python train.py --num_hidden_layers=8 --hidden_size=128 --n_experts=192 --experts_per_token=8 --d_expert=32 --d_shared_expert=0 --hidden_act="reglu" --moe_layers=[1, 2, 3, 4, 5, 6, 7] --router_score="sigmoid" --normalize_top_k=true --routed_scale=1.0 --balance_loss=0.000755 --balance_bias=true --n_groups=8 --groups_per_token=2 --init_std_router=0.0131 --lr_router=0.000346 --vocab_size=2048 --norm="rmsnorm" --norm_eps=1e-06 --tie_word_embeddings=false --optimizer="soap_variant" --learning_rate=0.0101 --beta1=0.95 --beta2=0.98 --batch_tokens=131072 --max_seq_len=256 --train_tokens=710000000 --max_steps=5417 --dataset="wikipedia_en"
Below are experts of layer 5 (counted from 0) of a mixture-of-experts language model. Rows are named gate (a neuron's input weights, with its number), up (a neuron's input weights, with its number) and show model dimensions 0-127. Each number is 128 + 24 x the weight over its row's rms, rounded and kept within 0 to 255. Numbers have three digits each.
Before each expert's rows: "mostly gets" lists some tokens that are sent to it at least half of the time; "gets" lists some tokens that make up at least twice as much of what it gets as of all text. This comes from a sample of Wikipedia text that the model never trained on. Tokens count by the router's weight.

# expert 144
mostly gets: "Mich", "Br", "Gl", "P", "J", "K"
gets: "M", "P", "B", "K", "S", "T"
gate0:066120090154133107162112136095193123151082114117107079106106147118123119184119104101168139113130123169134137111128122131120121119160122146105113104075110179109127111166138139121154080073151123107169129113123118119125146106123114130109111137137161149130127143116108111139132146158112097147159163110133153111129143126155073104168102116092136095145134143158157139155134136135149119126113
up0:158108178110158112111149150099106145117151108095138160131124148071115144101118136103127131099119143112145142091129151135100118135119106172129124107108130119119171150105151147090135134110116096145149124118159168125146124125133129145174131139090130113159162106128126076158161177097101108137154131185097125167131151121137119110117140152143154120121177102132101161117079101088142166163124
gate1:125163148110146116128084131133153138127097137104119097112124146148141112141122129098089155164177153133140121172113156099121146118102118099119089152130160120131107131162137122130133182082115102103135139129116144102118143134111099158105132139160135174180103111141183135125155087088128139147082158128105095133136134127101096155115148113108121122076117131111074132091129135119170104135171
up1:116144119096189121053129130114151132120127143138142126125157152120170122106147151132094110126159099124124134070152142125078128134142141096121086113141143150122156131116146146112102141135135138102143145128168110143085120118082150175138096149121079120124097140132101103127131145141150118110149098165093147126162163136107183150127147112100118143127108080127128161161116178129111130094121
gate2:143139120133128121157165117150092129129160151163108146118148149107143177130164127140144128097145051084141104149121151122124114118155101106138137135150176131110112190142137083135146136153166138119154113104170169155111115114089104176120127168073141106108122129137154133147150092114112165106142092128137114159154148136122108129112147148084142138124134148142150145154141103145104119092133
up2:155102128124126119139107116168116159131127117128152145103092151131128113158157093035125106173168150120101112080123147109139139131136128178117146155108105091133111161109095122121120073136141159100152120143121119141123111135136085107103112152115129099125150101144146137121127084067145130090148109125129114108122112121095127125139157121147134104148102148115138157131126058134151174129127
gate3:130098162118177163121127142125130167042144145112101115103144165139136111146167095148129160105124092119127112160140107144091141135141121098136171164122125167159135125144096095081114128140123121149143091139107119137140174132120113117087098128096154106116088121141123116130124147110143133150123096153130132150134165139092140191131103161132111117092119080115112128146113092125129127091118
up3:151146145095165108117121120136132142102149133140108175080130127132084135166146126078134142140126144127117139116140139105116165135154126112158127109089153140117148086107103140114140113132149096159107112122138108154138152123168098104129098122110107214113120146174107133167115138060129141121119126090129135099111149134107150172121129120090119085140138138137115153125113137071106147156085
gate4:126148143147173133058129129108132158133166108128107142104125126094143144118158142082148094105120137135132160160128119127166158096139113106155125135112129144158111129122152107144086081124108125102070143134109170103113169120180171166140124117134121147130169098117137139136141123078152131126174095134110168137077128103115098140112107149121152134165130122148129114135101115161105137153101
up4:111110076100100113128112132141153131120109137137116131135115131152134126103114134165126114137130103150114153111108134145082104172113145172117183120123097166121122120133115137112156147114109108128202146164088140158144138134084136138106100177140102107150094142111128124093141074172112155136111148136144117089163146151126159112156165086123111113114137118089081134123133115092138146087141
gate5:106134130156101117117163150109121110149130153152157129102164125142092147112126097126148157110149107161101156139130138145117163154112134133130170136089118157145088136137144113109129092154147101118141078134127123153133138133136147115115125159177101171132114133099117081100113133135134140148126073161142107171137119160118106143173117165117144151083136134165137119211132140145146133071108
up5:137090105158112122135173124111117119098113167140110136098104111149136139139136146145141144108126120089141161118153132127094134147150133129145158078126159122116149159119130112106127124095135136111152093185104130102169159090172111134118149137123085119138166165101169111159076122100101069084093121150102124115123130183101106153125109160128134135143112146111144095130125150132110104104166
gate6:106116144155149125143130119097102140082157145090116131120136155162115144100138113067144100119104164130122105144155124121133118148155120111145112146115171129134153122146121116144170119134119121176085159115150146110106160145157120190138140159158111131094140125117142110169163142155168123155145091108121157130081134098143102133140088166099126122126125152179172120125118114163101170130160
up6:105134109191167087121136182126134160142115135096150155115165095117139159117117154165129127144162097102130120156125129171135116159101141133114110138131131106143117162104151119103122158166095077118117163083147100116085147123123148126089109172100157147152083109124120139085112088120096132141157170132133127113160132113126112097133139141125104121117131103109093092137079129113135112140131

# expert 129
mostly gets: "join", "progr", "Stre", "chool", "Ro", "Bri"
gets: "M", "S", "L", "J", "V", "R"
gate0:120144127102148130141141111117155137142106047099121096125131111109131128166124154138102139115110154138107132088169126096118107139067079165160103131138092169140155149166155123126147103129145106129148133157140124129140157091154127150154111126124152145144101144163132102150121141119106120103104123103122121159120164109108072130172131131110134091147131069146172173126167145127111114129122
up0:197097113112133093178169143077123104120135138115125096129120155114137159094105120101118113145152162183137152108136099114149118163110101132124149095113124099124153079127131129135117131110102109147136125088172149125117148128115101136141140136125115115099111090124110085135151151146117167098105126122070097116141112136110174120119120124181179136132132131156098169112115115102147145137107
gate1:090154135145126121153131109137141128140097100110132118139081095141118158119106144150125136172166142125146142173105130118089145144137114141132110126140147170115093159137095103101136149094126131132062094146102144126116072123094087126146137143128109142114126114132129172099126109164117160132076089152106138146147156129133118163078132145090157089109108153111113100082122136130155080136148
up1:139121123085151144137125141102135150165115133095140139088148155134143119144115131125121150111116120143133124095157148134109069146110065132130131118152118152109176100113138131122160146161134141147118138128090145122117104135161136123114144116125121110127112149116095091162109164134135120108099091130079137129118143046066127156167139085084131100129097110116187125148155111103100104121137
gate2:139153126111106112144117122105154098137124070162111137093120158101110169126162124102158146126116126138133108127128148127129140166135126134122102113125202180131110124148172104092166148163150210148116090138143137140133125128174120131084123106089098135134141171101146159116125145142086131154134161115119131134124107096120102116112130121105134158160102159136120128095145157116114099133092
up2:138122151136120134145132111140133134114102077135101131102120124098114149147123085119114129118139121132141151127130128139163114148126132138117138127108154120132130072100115103110116109119119162141119093116116137161139151119171140151110083159153117120089151105090148165037107159117140127129153175105157124121107142115127130123174111115160128151148112151169108107048170085116102134114086
gate3:159104152128157152146078150129104179136146104125115141078106130130160122142116117142179108106153137136150157166120146153093138098139110156096150144132127139117156131091109133113072144125154095125139139145113165133092122116131101158122050165111109133099083125124163110118153152074134148153124161129130097126126127154084103177113141134126142121094126121098136147091113129121127143130106
up3:144119146119166118135107107142125158163099168138153142064122132148125129141144107130116114105150156092157146117125159121114130121155130173097069133125109113098141149155123116107157119076105146122124152119158140166149144104140158154133085094131100157106133148132135118127123158088110099093113135078082147152121142155164124185110103103114145132135100115144116117094148136119145161184112
gate4:092150108113140142127107115104149156123131058136093107135130126100119168097162140105154152111125124139145156156126114116149167109162119133127130157168149114112106104135104119150123058123129094096112129118112135125114124137122136145156084094132072155147196117120150112148143123098125118121192141121168098105163107134115081130157130115145144145152145127166163135099122109159114119132111
up4:125114124129162095107141183137119100146085165101139122108132134168144107118131104145145134103132135149144111100059112157130176155131120139115139078109099139134119133121145115140099156092100121131160158139116127100120143135073127107105158214115141130134105118145128127122158115142134155112097134115085125115111101084162152121119111104138103104103085112107098127108100103114115164109099
gate5:120162147175135107145140114140173129159095091106120160101153106153099135150144101182131180152122119128125174157148130122093095131120141120150106143120153109143097154132084110112142154103145108119166091144176121142138167132103141120168111135118125154157147137108100109128124107131126111117109078123148126132121133109152086126117166101087156136134152098133094138160123171137084124154087
up5:096142106152137106100162108068123127129132163108108103122074135141125134096122175147157116137143093075162165137098121115139136100087138100141097106118133079114128129119133117123136145105169129133100148140084131124107127099146101146069144143135104149122078134152154110117104136123128134133156124098149099115134139163120151105157169138118116139158137200088123095141088121120116109128120
gate6:106197150110118120138105119130140154115115100112118112158118130132138135133136164098125179119148136107155112151129171117138114132140144156138120117119183116098110095129105128105087132120125096098142100145147158137120127109175129170108153126106131141135133101093134137148146170127158175137141118121135124154145125121175089091159078103124141099095181117131152199125154116162123105132089
up6:154125119185162162120158175124137124148138152121140139113147138138111109107119181148111101171122146139149139171134146164148101086104116143113145091112110131148108142137151161111165117122138136106102163100114086122112183158134168129114139103123165129155082115173134097103109104102126133146172117109103120167144095141145146124127124122149140173115103104107100085156103106138122109107148

# expert 134
mostly gets: "Mo", "Championship", "Go", "do", "mo", "Ro"
gets: "(", "o", "po", "A", "P", "Ro"
gate0:105137083128111143104127125089147126162155115126120101128128132129185108172152148096107151145129121162126110096136079135125144153080085114105124118141142086114185111127147152103132102119135124123175148155151102142100127113141096102113113183138149136128144125156134089178110114122128159095100112098154119134141161151132143088128139169119110123156145076145124154124145098106164133149162
up0:129123186126135104138121130093113143124094093092121118099111141123130132070119125079091131155124132134142134097129100101176154134113140148133126139119138121149154101114121131092143138116118076140177124094126156080124134137110126141144151166129109104153131115135144102147137132071153112117075129128090125137168171114096165112109147152112134117130140114145158153106074076100107148161150
gate1:136123128141142133165156136116112113122134083104163097103136083111139139123115161120136096166164138168132143126169166136111153088122115112107127115149131178096141084123138114115104174116104142143090133164117104134111158095112099138140129119144138173120137100171155147127126149128127101115087140149163157148126162090086168149111150141067133086165134114105123123088143130098142108122139
up1:145110128068125152119115150099137168147106100133106125168122150145120121113118122128107122135073133165128120131175151125078096138116140135146113097172139172157137142158151092130134091140147086127120096154141151129119097127188152103181120125159139078131140151129114148150113110147151098116108157099106132149111103102143123154137118113091111126109076103087106143124113101137120134104167
gate2:136173132139154144149104079117108097129103133176124127151140129130151150148177137131161121131150093128114109133095163104116122113133164136119132133146163152146130121144176123136139143107142183162153099113105161142186109178120136091127150107092159159126136172127156117153116068140088160124118139123134094133096114134100081122107139141074153139095149123120150132154114146126106136141125
up2:112115144102119100132137135159136168132134108102147102078137132098142105125118092112077107114146109115158141082134130157128116122132112141146141122136092120122137132109139123110107118124082133120081110107143156127106149114119152137139145175151133146145163121151121171142157186129146078135111119160091152145119142163181152126114123119133181131102123144174164125104196098147094105134088
gate3:154114159181163175129100132169118172097111098127113084109094104152145118144185116069136131139131152139115117142125152138131101077115145143109162154134154164156121161134113137148105176120125130139155129132130122119120146121122076132123111139115100132128100134106155142112115139094147128119120129102155142144106125110123158165150085136144141121096160137087093131092133072113131096100163
up3:160129134161157143107071133157171158164110109119128131087120115152112124151156125083126126117106189124138143142128182141119081103106133139132111137109142133123147152183117160091121138111139139146158139095131105141129153125146109120131116070152099168135115179140143095131169115114108152100104128090155117142097111102124165141137075143101143156096122134109109142111139093111129116105150
gate4:139160137150130110117112136142132132135131133151104158125139125109158137118124131107142108133143080142135119108135139132140177110156135099140117142181137153089169105110155140146107101113114134160140172135114161102115114129123174148140110128124089151088120129129166144121113112085133118101149103132220155138144108127178106130108145118088106126127147122143141149086100084121107157065080
up4:146137145112158110109152137135150085133122138133102130131118152183158194132121113137143100127122149124108176079129106115109148117158130148190150100093137171135105081158100134120140148136127117150099117125111151110121133142140163166123178144088121150140155087129128141113140128117094122125094149165123103125108110110130115107098122105154147119194122117105116113097122137123157092158080
gate5:123168142153114099115120111131128142114082140116107145129144130104113159138131148117147119142138130127177164158096116135123142163108179106173116174098154158096101138138108106154136127165144101131137139140146109104073127132130183087130136161117114173131118133111094139151111107123121103070090105140131115134141140132125101127125164147062109144111151123151177148195126127125137152120123
up5:114171097135125121121134142073138142137114139119150164069068097152164120135142157129162140155101153088145164133119139091090120105096153120119116110155160087098170131125145096151153109087145145103140132136125105183098082115149097108096132135103104109165076120108136107142106139117127128131119135137162141121114120152129134128149123152139138142130128116115104115132127060158112106138102
gate6:102152164136144167126143079115112174112143156118173153109104132157129154141136161111160154145156141124123125124111138107118116100144173079142099157164140140107131119098150141109129158088160145158174142119154089120127149150154115108158152128150113130131108118125121145150132130132094152145109069121127157175124156077143143154127112127115122112105156060147090152109111123154122161110115
up6:147174122123131100127140176122112140127144133142163095096137148137164127107165121152144134176158105144099123134127138164134100126147092123110105142141135100128131096094120177154163124150106103131159183086149151153128129101100126123111166120110131148122122144083107091151093145122105123117128169116111133130165118127122124119140079130168139152086143160092145086157096138159104074131113